{
  "moe_layers": [1, 2, 3, 4, 5, 6, 7, 8, 9],
  "normalize_top_k": false,
  "routed_scale": 11.5,
  "vocab_size": 8192,
  "norm": "rmsnorm",
  "norm_eps": 1e-06,
  "optimizer": "adam_variant",
  "dataset": "wikipedia_en"
}
Below are experts of layer 6 (counted from 0) of a mixture-of-experts language model. Rows are named router (the router's row for the expert) and show model dimensions 0-223. Each number is 128 + 24 x the weight over its row's rms, rounded and kept within 0 to 255. Numbers have three digits each.
After each expert's rows: a language model's description of what the expert responds to; "comes before" lists some tokens at least twice as common just after its tokens as in all text. This comes from a sample of Wikipedia text that the model never trained on. Tokens count by the router's weight.

# expert 21
router:107081105112098122128089147105097163118108144176086154157108164128113116159096162116153145145133127164117155132106129180090117129090147100119148086169162089118136154137120139128089114163121123092078130076123094116100063157120103178157123117130110114106113111113151135145133112142125135082097130101160119124072161118159103083152139109115125128150145116126122129107106148137144087129140165131101140123109127150109157135086122134106121120160139143158123108088183131107117150112156098107122079146102079105142114144119148120118084112133145121156119124126152140127141108140159113116111120136089162085137145143123115065169107131097123119128131117134100137155153102132137129135128
The space token after a month or label and before a number, as in October 17 or Set 3, plus first digits of dates.
comes before: "1", "2", "3", "4", "5", "7"

# expert 41
router:105115105177137131110141084091160128162117107095162134109141170126161184142154110130097093113134098090131109149118153165167128154113135125135166137156108072169099147113122154077128111104140104116133151132136117137161092118082104079114165134115105160149130124105142115135147134140112161116126109122126156094103145112134127083111134092111141101158076112127083141183172134118137082106169153146129138122078140138133098115075121155156117105130148147116099108104112098121137121136123095157117132110126114117169100119151150110153154133173110107101129164128119166134158139080150133140156090137096141151103100124109104109124170126128132155116130158115137149139132121106141100148132
Prepositions after verbs such as held, played, released, and sports or chart verbs like won, finished, reaching, ranked.
comes before: " the", " ", " a", " his", " their", " an"

# expert 55
router:125098088145155088122106106092151121099108129160097142076128140143123135108156139131108134147072129116110124113122123159142103139104117158105145096132138094108131085110145121155116113135102089108093152123113118122096090138121119103144101116169077103075129162104116090118160137131093137099137100127142126116087142083153141107090149102090155123158125095114072131085157122125122117165111129109133171133109162132123161110109088156084110100152155119120136112152122114126090113110165118105144078111100061126108090150118118140092090123119114101133104130124152124131120114151128157111104091157120129173111152150158109112163082121127124100111105136118143130161153099123165132103114
Spaces before numbers in sports league tables, especially the points column after goal difference, plus line breaks and semicolon line endings.
comes before: "-", " ", "1", "2", "3", "4"

# expert 38
router:103155110134147099123114109133143099127099089153087118106131118132130161092145117136151106146090090091130108077104119137132117130125156139078148070135110111166131086109121139107077074125098113113100144146106084171108079112104152119148145165104122157096146114121142139091140092114079124158108140155112126134079119095140128099146117095120148126148100104108118150139135112105128110119173153112119112090098154142120132125099146144126129084103176135138095158124119120165154157134124095147109100116095093129136088104146155105154088131153113136131122170130123116158135105147141161102121142154128166118101131166142109131174094145122113129073106173150132138151122151157149137151137
Spaces, dashes and pipes between numbers in sports stat tables and scores, like "| 0 |", "6–1", "(0)", league rows.
comes before: "0", " ", "1", "2", "3", "4"

# expert 4
router:113117121133127110155115119158121108085102132145124141122101126097095110102156129107106116102092147125099107137108131101137120090133129087092116114160127135079164164124101137160115146092168103093129145151143094139129075138078098155148079127129112137090134098145112092114149148099103099083084122136106120150075160150129101129125123096136109094121169118083087169107121140118110136159158134130104097122132161122122144117120085141126115126143156132144100100161158117117133090131134085135112116103119066129099077122097145154108135157123128117101100155096119135118129097124144100165104128084122179112142115132161146133164103149159108143127152114121171107099120154117137116177132
Opening quote marks before quoted titles or praise in reviews, plus paragraph breaks and words introducing quotes, such as calling it ", said ", that.
comes before: "The", "I", "M", "S", "L", "B"

# expert 17
router:161138122138163159141117103103162102189146108138149143084117125139065104112110136115133092153125097139163110177154172108143124129143128157140165133160084124084130092111154121115137119127124120123118087161111111132113140131112154112107125143165167117167127124147100156129096104094105098131128121136134142103094156107124116171143139122118097096131113120114147129128135092124146134098122122131154150122176148134116125138171135183131108154121160153143134117152131165160126161114107150157117119149178197117126120128152094153160121132138079154118149084098102114156138095129141126148151188161118112174082136138110134127099099135100114124159105149139182159118101114128107110121148
Word-initial noun or verb stems likely to take a suffix, often after the or a, such as log(o), Form(ula), Sing(les), design.
comes before: "ing", "s", " of", "ers", "ed", "er"

# expert 25
router:110091108137150116137121092087112137123118102145128160122094158152118106116131148122085139134099115119096121126129132166147127150091129159101127103154106096113123095139134161141116133165111068114098126137116102155107066123138098131133076125130097111088126123093102127092133112125105137077139166137156107110077138083141105110150141143119132160114099115101109123110155166115112165146138125113117126149107146160119181132087105155124121101151127115122105127136133109136099105147137093128148084116071074155106087148124154099108079124135086140137087129111092131113125094152132147123108112131104151163115140187143129117152121135160106122108098158103175129173163135149158123135101
Billboard and other chart names in song articles, and digits or spaces in table cells, track lengths and sports statistics.
comes before: "0", "2", "9", " |\n", ":", "4"

# expert 43
router:082089107168131081138118130100122111129124104139100124151121156137106107138178113112118120099106146137077106093156115129133109139174116120071138078148139159158129147144135124114153114141086127162126140111120133152113071150155098109136126143149106131109103152119146114145171164146105152077134129110153092153073131091157089093114135143128162140176146128098137157099131155157097124104151138106139154161128121130100129095148107105129075097141142121149103111133139151132103115141154167118136104142148066158106152102130104114115127116148113106130112119151146146128167129155094170112131132137093142107091168176133092113169096107127128125103131148112127116116124140167172131109105
Country, state and city names ending a location, plus commas between place parts, as in Greece, New York, Karnataka, Bromma, Sweden.
comes before: ",", "\n", ".", "\n\n", ".\n\n", " and"

# expert 5
router:125132169127145112150123159089130144088135143124093154134152132148143117112160130113137099087123119092098092128110090158160096135127181126129154108121079138184101166160176134133123125141155145144126130122136123112146093113119129115154111120143152142130124135092148112117141159149099145106115144143150111106094140125131126132155152141115116149158082127115090157123145139130122137088143143100144127112101131113177150094078113139132109074116087152146095113127113112133135147121120070090134146110138112128154088116087150087152160097130106131132108096079086164110115090126129124125128166141129110146093120149165104089117095145137134102136146079066130126092132150138155163085177
Line-initial dashes and table pipes in infoboxes, lists and tables, plus field words like Preceded, Succeeded, Born, Died.
comes before: ":", " by", " Born", " Location", " Country", " Coordinates"

# expert 51
router:086113136131106073131141096138150111093104115154074130144111165118160108115129108147123119136095162134110126119116103137109134106140146134116123116109143146137113128162164098153076111110136106151074108115111150147116115113108137122176104145137115125159129102141116122131111119121126120079104143134121119098076120130136128078151116085108111111159119073098086119096119157166157116122173129119114154120106090153104176105097141138117134111162146166134165130138121138149151157118140125142111159110105066153117105129089117105134112117123131103125085158115139156171177117103106158119120091112119120093103163122137074116156106117181114166101097137145098106097171112125110101128108
The letter n or N in compass directions and coordinates, as in west-north-west, 40°01′N, 47.2N, plus leading digits of years.
comes before: "1", "9", "2", "8", "/a", "orth"

# expert 26
router:113134083170136113125127118104153142121110124164108100161135149103137111131142156155120199111074151136095120152125134134094159142093132146101121129128135105124162090101144135122109104113077116095137149106121115168114051152147148153144105154114101115129152075116153136110141122141107148116121111094115122133072145118147124123147127118118101137126116112168109148148147100104121151121154117104132123111116166108129170113102119124114135145124133101154099149147117102125140105144097116100118092114097068128095105115096129097133073131123106140111087139123083160094096138168177159168077100129151124115119149140173125092166091113115142109094103119121118099088135119114141149111107
Letters in identifiers and abbreviations (NM_, ISO, NCBI, U.S.), "Coordinates" labels, periods and semicolons in tabular or reference lists.
comes before: "1", ".", "0", "5", "6", "3"

# expert 44
router:099120113084149157116153109114133145128101088118148128106132147151113151137098121130191075110165113099152110153116082085109144103122123089127118139116090099187127136127102112141172155115083090172128146108132108138127139108102072101105106109153140133161088133157127114185159112131129126108140108124099161110085115157137137137145127107112143108109098110101134077133161120097163152139129102164136124103078133121111119120117133121094141111130126106102116117130143105125087097093125087128069114136151106141105103168125116128098150159149113147151144130165126135147132146091150102084168092106142090154111109119119140120143105143117127095123095106117148122134140112122082100149095
Prepositions and clause-linking words starting a phrase, such as of, by, from, with, while, including, between, often before "the".
comes before: " the", " a", " his", " their", " its", " an"

# expert 56
router:072122098130120105122118080105135134097076089161116159088117156140122142134151106085103141143094124111118149113131096111108136145129130136097138113154100109147149097105155157116089096168087074122144124154127097152109076148105132127131105165142102163114169131092152117124138123146085128122136127128129122099081134086144159108095133119090158166134136119156099131131158113082097125136152145116141160072101148128141120116094116153141096093149160147116115135136152147128113118160147085120140127086115081165140105128114158125116113134149096153126088129118154105128157104141152156112108092115092087160097147159122100085144114126143133145100095129125155125161165105132140140147099
Line-final pipes and newlines, digits of goal minutes before an apostrophe, and time prepositions like during, until, in.
comes before: "|", "',", "-", " the", "'\n", " "

# expert 18
router:170131099130116143149141093124149163081116119134104149111142101152166095130121124106133108118122115099092109137105079169118134113159156100117127109159112127149103113110136136156130126123148096120128161135126101156131090128138136099170096097147129158139143138088121108124147128148100123126100141175089106125080155104139147105158123103080111155148131102135087144142139117106112123123150148120142114117120140114161164096104117156103090119146090166140112129166085116130171124105133074113135143093120078130160085128082166094165107109160081127125089112091117151098134074150142146153124114153129163158093152122168113113164081124141128115096121103099115105117123139139152159097137
List dashes, table pipes, colons and infobox field words such as In office, Born, Died, Website, Type, Preceded.
comes before: " ", ":", " \"", "-", "==", " The"

# expert 12
router:131113116127099141133097154123109108146092080143156131067149186159110132157144118131125116127106127144094138084149132163101127127142141123126174137166124128125124152106172194095147145171142132135158130119132092112143101187090119125141165163103123127131129129140155180110115150149126115116116127160115128144082133138127124073110113128105154141161154110151145108131093105112141141135117099151102175124118143159084097123078159117115112097081127152136111155157128145108119149112095104159104092139123093083126080133099128143092126093163112122148159123145154131136148097131138098086153151144101131127131116155118120093142106146102134126149087109145162153083156144131145155145113
Plural endings and plural nouns in titles, award names and lists, e.g. Play-ers, Sch-olars, Albums, Representatives, Nations.
comes before: " of", " in", ",", " and", "==\n", "==\n\n"

# expert 14
router:144117110131173111108103080142151139161126162150135081114112156159135119128097164131107122105139104117108158108147128113114081098087121155105112101157164144110130088152097133135160124081175132102164141140131116163104084137132111143159149135155116121132164137120113118095128140106070112110103127123120174120096117144167076129138148135159164120130120088169112121120123128091137159159122061154122141149167129150115108132138096093092155101118132110133170123128149117124156101127118137133088136154093082107099104159134154127119163128186110106120178101125134146143140149145142094101116107140130111117113111126108131152180091126131133107157124111151131123162148191120139133130147
Kinship and pronoun-like nouns after his/her/'s, such as father, wife, one, family, plus word endings like noth-ing.
comes before: " of", ",", "\"", " to", " and", " that"

# expert 52
router:109156089142100130093089083136141098107107103147151137119146147126119119150110124084150150132116076131093091085151116148090151141106123086101152111141138114141122112111126132104117154145128129144141144089115106115108077136086097090098144133133123131116129125104149134092150121143090120098137134127162097118092127087170124078137174123118118186145103106138104108138113143148095144110138139084139150076092163105124159142084085146106116072129107116143098158131170101169108116113119084148094124138089093109121088158119169087109127103132112128150139122107106128103096113135132121148138122146099137093098109139137094127155103156072156146147132130126119135141147126155122137143104
Pipe separators and header words in Wikipedia tables under section headings, such as Pos, Nation, Title, Candidate, Score, Result.
comes before: " |", " Team", " Title", " %", " Candidate", " Pos"

# expert 24
router:072104095132151114133113083095151123123099099156106137086114163136122124132145131097103135139122140114083102104153105142092116133101143173086141101164113084133119100112154149150094103144103081125087117121115091147106090127112112119154125162141119130106138126111147101110113119122102095104159126144148102123097135093136109084128130141088145144161118093119092137107137140112086153157137137110157149098107168162096173105077112161130102074136141154114124157129147126135120135125119093110161098095106080165134081144120160090114107103134080144153091123119120139141125108126124133112104098127102098136112140167123094101160090113128131108101094146111154123157163155116124136140150
Digits, commas and units inside statistics tables, dates and spec lists, e.g. 2-0.6, April 5, 2010, 16 GB of.
comes before: " |", ";", ".", " |\n", "–", "′"

# expert 57
router:084129090147134111136124126104138121103112115168117122107117146104149135132179126138088114134103138117089122100130122156128131122141118153095134113160129134136148090113154121155102097153103101128117108135111105176112083143125138110156118174116110148088157130094134076116109112123120100109135091153147137164086107111179117082112144115117128182150135113127092155120157103113103138093165122083124159114086125169123144117116110130098074101111127121143078140155144137142144117143134115117165109101110088166132109155122131102111090098152107115112088162105144133155138131127148160112103112112095123187117141135132097074178094138115105138098123159119159144146145121104115161155076
US state and place names after University of, such as Massachusetts, Wisconsin, California, plus digits in dates and scores.
comes before: "–", ",", " of", ".", " /", "9"

# expert 29
router:092097103164127127094085114106160111134084108142097144092134163130121141144116128098096128171082106155124111105150105161112093118131137127082159119164131091117135112105174133101091147165133139146149143098088101152142065107138104130112151133151078146101142129130120127089140148126094084100133144132133114135078125114126129087124157119123156150153084115150095145127127119117117115138143130106141150091114164146131147106096123173096102113128131148155086142091170125140122111125160116137132113118109120139125099113126142113134111079126100164160134163120128164137139078099106150086140111174094101139104133139105125100166082137115115150097122124098161134153109117143183143145106
Final letters of country or track codes in sports tables (ENG, BRA, DAY), plus nouns closing names or headings, such as group, Act, House.
comes before: " |", ":", ")", " |\n", " of", "\n"

# expert 45
router:091110101168119117134125100093149142109096111153099150087115180158119156121131130107102116141099109099074100111145111151097133110099125164096141106178126107142141091127147113123098129180099096103099106130095098160121080125108106132145114173169131130090128137102120111113120106123099110103126135157132092122097136102140087089107140112087113171142118132126108133112130133089130153148151100108145144096103165171108163106093105156105143089149121152123124127161140115123096108117099102094164092116133081110119095131113131112112114103101101102141075149106104124140111135135135125131113100117082115153086129148131108072166102109122136120100100131140146140156170150120131150138126
The word of in board of directors or governors, plus spaces, digits and dashes in table cells of lists and election results.
comes before: " |", " ", " |\n", "9", " —", " to"

# expert 60
router:107113107163132086130113119120154142101142102145102113120130191127142130121171126146114149161088138121125124122162096130110119135129111124098130102158145112125143151158141116138078095168132094128085097131159116183119086135141115117160078195129143106113142132122138122143128129138110125099130110126125099146073137110137114100118141085119112143089129107149103160141129121139138098177178152102136137093144157125118172121095140157148119074154108145132154147113114112142134103117125085110171117103122072140116085105093140095123092141147107090092092141130115143146117148143149144163095094103112125125103134165112086111165118114085119147113088120169121095152140125131166106139120
Digits inside years and page ranges, e.g. 1-9-72, pp. 50–66, plus sentence adverbs like first, initially, originally, never.
comes before: "9", "0", "8", "7", "6", "1"

# expert 11
router:106144111121112084144108120170132083096092126135081179137102098099079113122127146124129113100103161159094127114105153121135116094122147106118128097141139149089135120177149106140094131099131107129117100147129085154118076104120102122167089132157105123101132116166143111158158113133084118112103108126093136125059175118144104105131107113168124104139162125123164152091129116133143125132141121121124095108107147140096179097074134149082118159098144134139122123143152119105118146110148107136136143087149072141121089083129154111100132164156140107116115111096125124130157100130110119155096117122097102118083110128147140129185078111162123114136094118122121140137123126130143103141119
Opening parentheses, brackets and quote marks before dates or names, and prime marks in coordinates such as 46°44′24″N.
comes before: "1", "2", "S", "M", "C", "the"

# expert 37
router:101101089136128089119126104090103124095098102158118143085123145136146146107135126091085146147129154137072129129115116127133142134125138159102147111121098097102115100166153094154097110139138113140122122108124139163104071124140130110181109135161101107108145109109130129147143149114080098100141116130130136125079151096140110078110104090106134135145114141118108149102114125110105133143141121110143111104107157105164152126075104174143079101167116164140121137117130122106102132113166087092161134102118070118110117087119151070130128140165112118125126136104130108133115107134137145101122113137111084176100120159148104095168122106128173081134108130105122132162183120133100152155142
Opening parentheses, pronunciation slashes, was/is/known/born right after an article's title name, as in Predappio (/…/) or Stalker (born.
comes before: "born", " a", ")", " is", " as", " the"

# expert 15
router:069108100142163113113100089123136116129124083137095126080136127153107111127182111140083100134108105145093094095129106169129094128158098142091134097123118114142111116125113144153107119135107094130112116143098107147109081117162159097131110138144098145082137121102118128106143121148098109108131123169115086139082123065098145107112121105096139112131112117162104109133169104084127151144163105109132137129130130145122137104087091159103114142169138114132127120162120143141095138128147137124167155078093065158112097118096115118120097123118108151104132128130116091149137095140116165116117090144121143160102109139170110123160099147124105152105087149150170150141130148131107139129079
Institution head nouns such as School, College, Institute, House or Senate before of, as in University of Virginia School of Law; also digits in sports tables.
comes before: " of", " ", "\n", " |\n", " (", ";"

# expert 19
router:150105137116141130128107108100132119111110094148127160119082118164176163096165119148168087095112094091120113113122112150091089139119129109101145073126107150149119146130151158115118133125080063093082107155153107101124108084129133134157139125175134107131139131148117099161114128131099161099117156145110142127082176100151113106113085128122136106148166126103169138076144094109114110122140159129137149107098121118100171132086142109096111119132137136106154140102138103125164104105137117141126096125109085140141089120117143080157097080145096115169106128152133139156134149138157150101102122119132119120118117124175101117149109142113128095101080128098124137177144137121138133137153
Past-tense verbs like replaced, followed, covered, destroyed, plus dashes in number ranges (16–36, 7–13), and the ten in maintenance.
comes before: " by", " the", "1", " in", "2", " a"

# expert 7
router:150087137107107116131090126108107146139153118136113123068126180102153204154069140109113113151143130120127147077158094154093102133122136129137135134141146155146092159105136129168159097157147135128152089119139101097130126137136094158116145158170141167097117125146121146137068127106101112091137113112096093159108110138093116134099136148125185112148161129126182139112126120130147113125104119128140109149133090154097143130137142143095110110121094171143135129149132114116113105094147132141089111125106099130158125143112134155097144081142131115135137111108140165172172103110143094159148177172103153111146080129125122107122118115093113134157114119129136161121125130144131147125066
Word-final suffix pieces that finish a stem, such as -al, -ic, -ed, -ing, -ous, -ologist, as in bounded, autonomous, trafficking.
comes before: " of", ",", " and", " in", " for", ".\n\n"

# expert 31
router:092104124108121138129080129112139126100116094134121127096131162146142125072145097172117153160113125116087093126140070153120073170114161122136130113113088145120128144158126141113125139165142102130083130110083093118124087128131130105163162096112142119154150100113162084133125138163090135127126130149110105115087136089140133105154166109102092147159091100159085135106164102130111118130141176122142109078090137130147134102095154088106138096114113144155131106122125088120146145112112084129105145116094078158154080152125122091130111105140127151125134119111102150113095137118114109136121118111153161150134135140185107130130100143121121108143102118114090137117125129135148171089165
Line-initial hyphens, colons, pipes and arrows in infoboxes and lists, plus field labels such as Spouse, Starring, Preceded, Total.
comes before: " ", ":", " •", " Website", " Country", " Died"

# expert 9
router:104150078123090100135098093125115141089084106128158135108125106126117109101109103075133122124107091121087118092182110122100122124145148112092181104140128159163130121111142139138139145122111138136133151105149116119117085154073120109115132145142101142089131093081136105104125147138080138099121103162120097128076157091158146093149111108105144152141114092163135142119097148146135141104090163075125144106093156108140182126092121165099105084133112148143131161134171152160099126131139109135109127134116090121123093124121154091148123115128094104115150107107125117103157122105126119160151097125122116117080087112155110111167095122116128144150107144161170123132111141148115113147112
Pipe and semicolon separators in table header rows and results lists, such as Location | mi, plus born after names in lists.
comes before: " ", "-", "|", " Notes", " Candidate", " Votes"

# expert 46
router:107101103109110114153153142156152158104110135129096169147087106155159098104148151119147134099130143137089122112138149105095159086121125145111148130169139132114122169120126140145132148139110086146149107133151131161107117098083086144145087155141129111105136125142147123133140131095137168142138100104117120135095152118099132156164125107100173164083126151148180112083184147116143092154095110124152098122141118116108130135096107155123096131140165135153108135167125124111114113147136104167146120085177100118109096110085163171086112171097142154160133095123134157122165115116107110096086084136143163107095144116162134108149134120148110171139100096140124142119114133144136116094107
Periods and paragraph breaks ending a sentence, often after a place, club, date or season, before The, He, It.
comes before: " The", " He", " In", " It", "==", " This"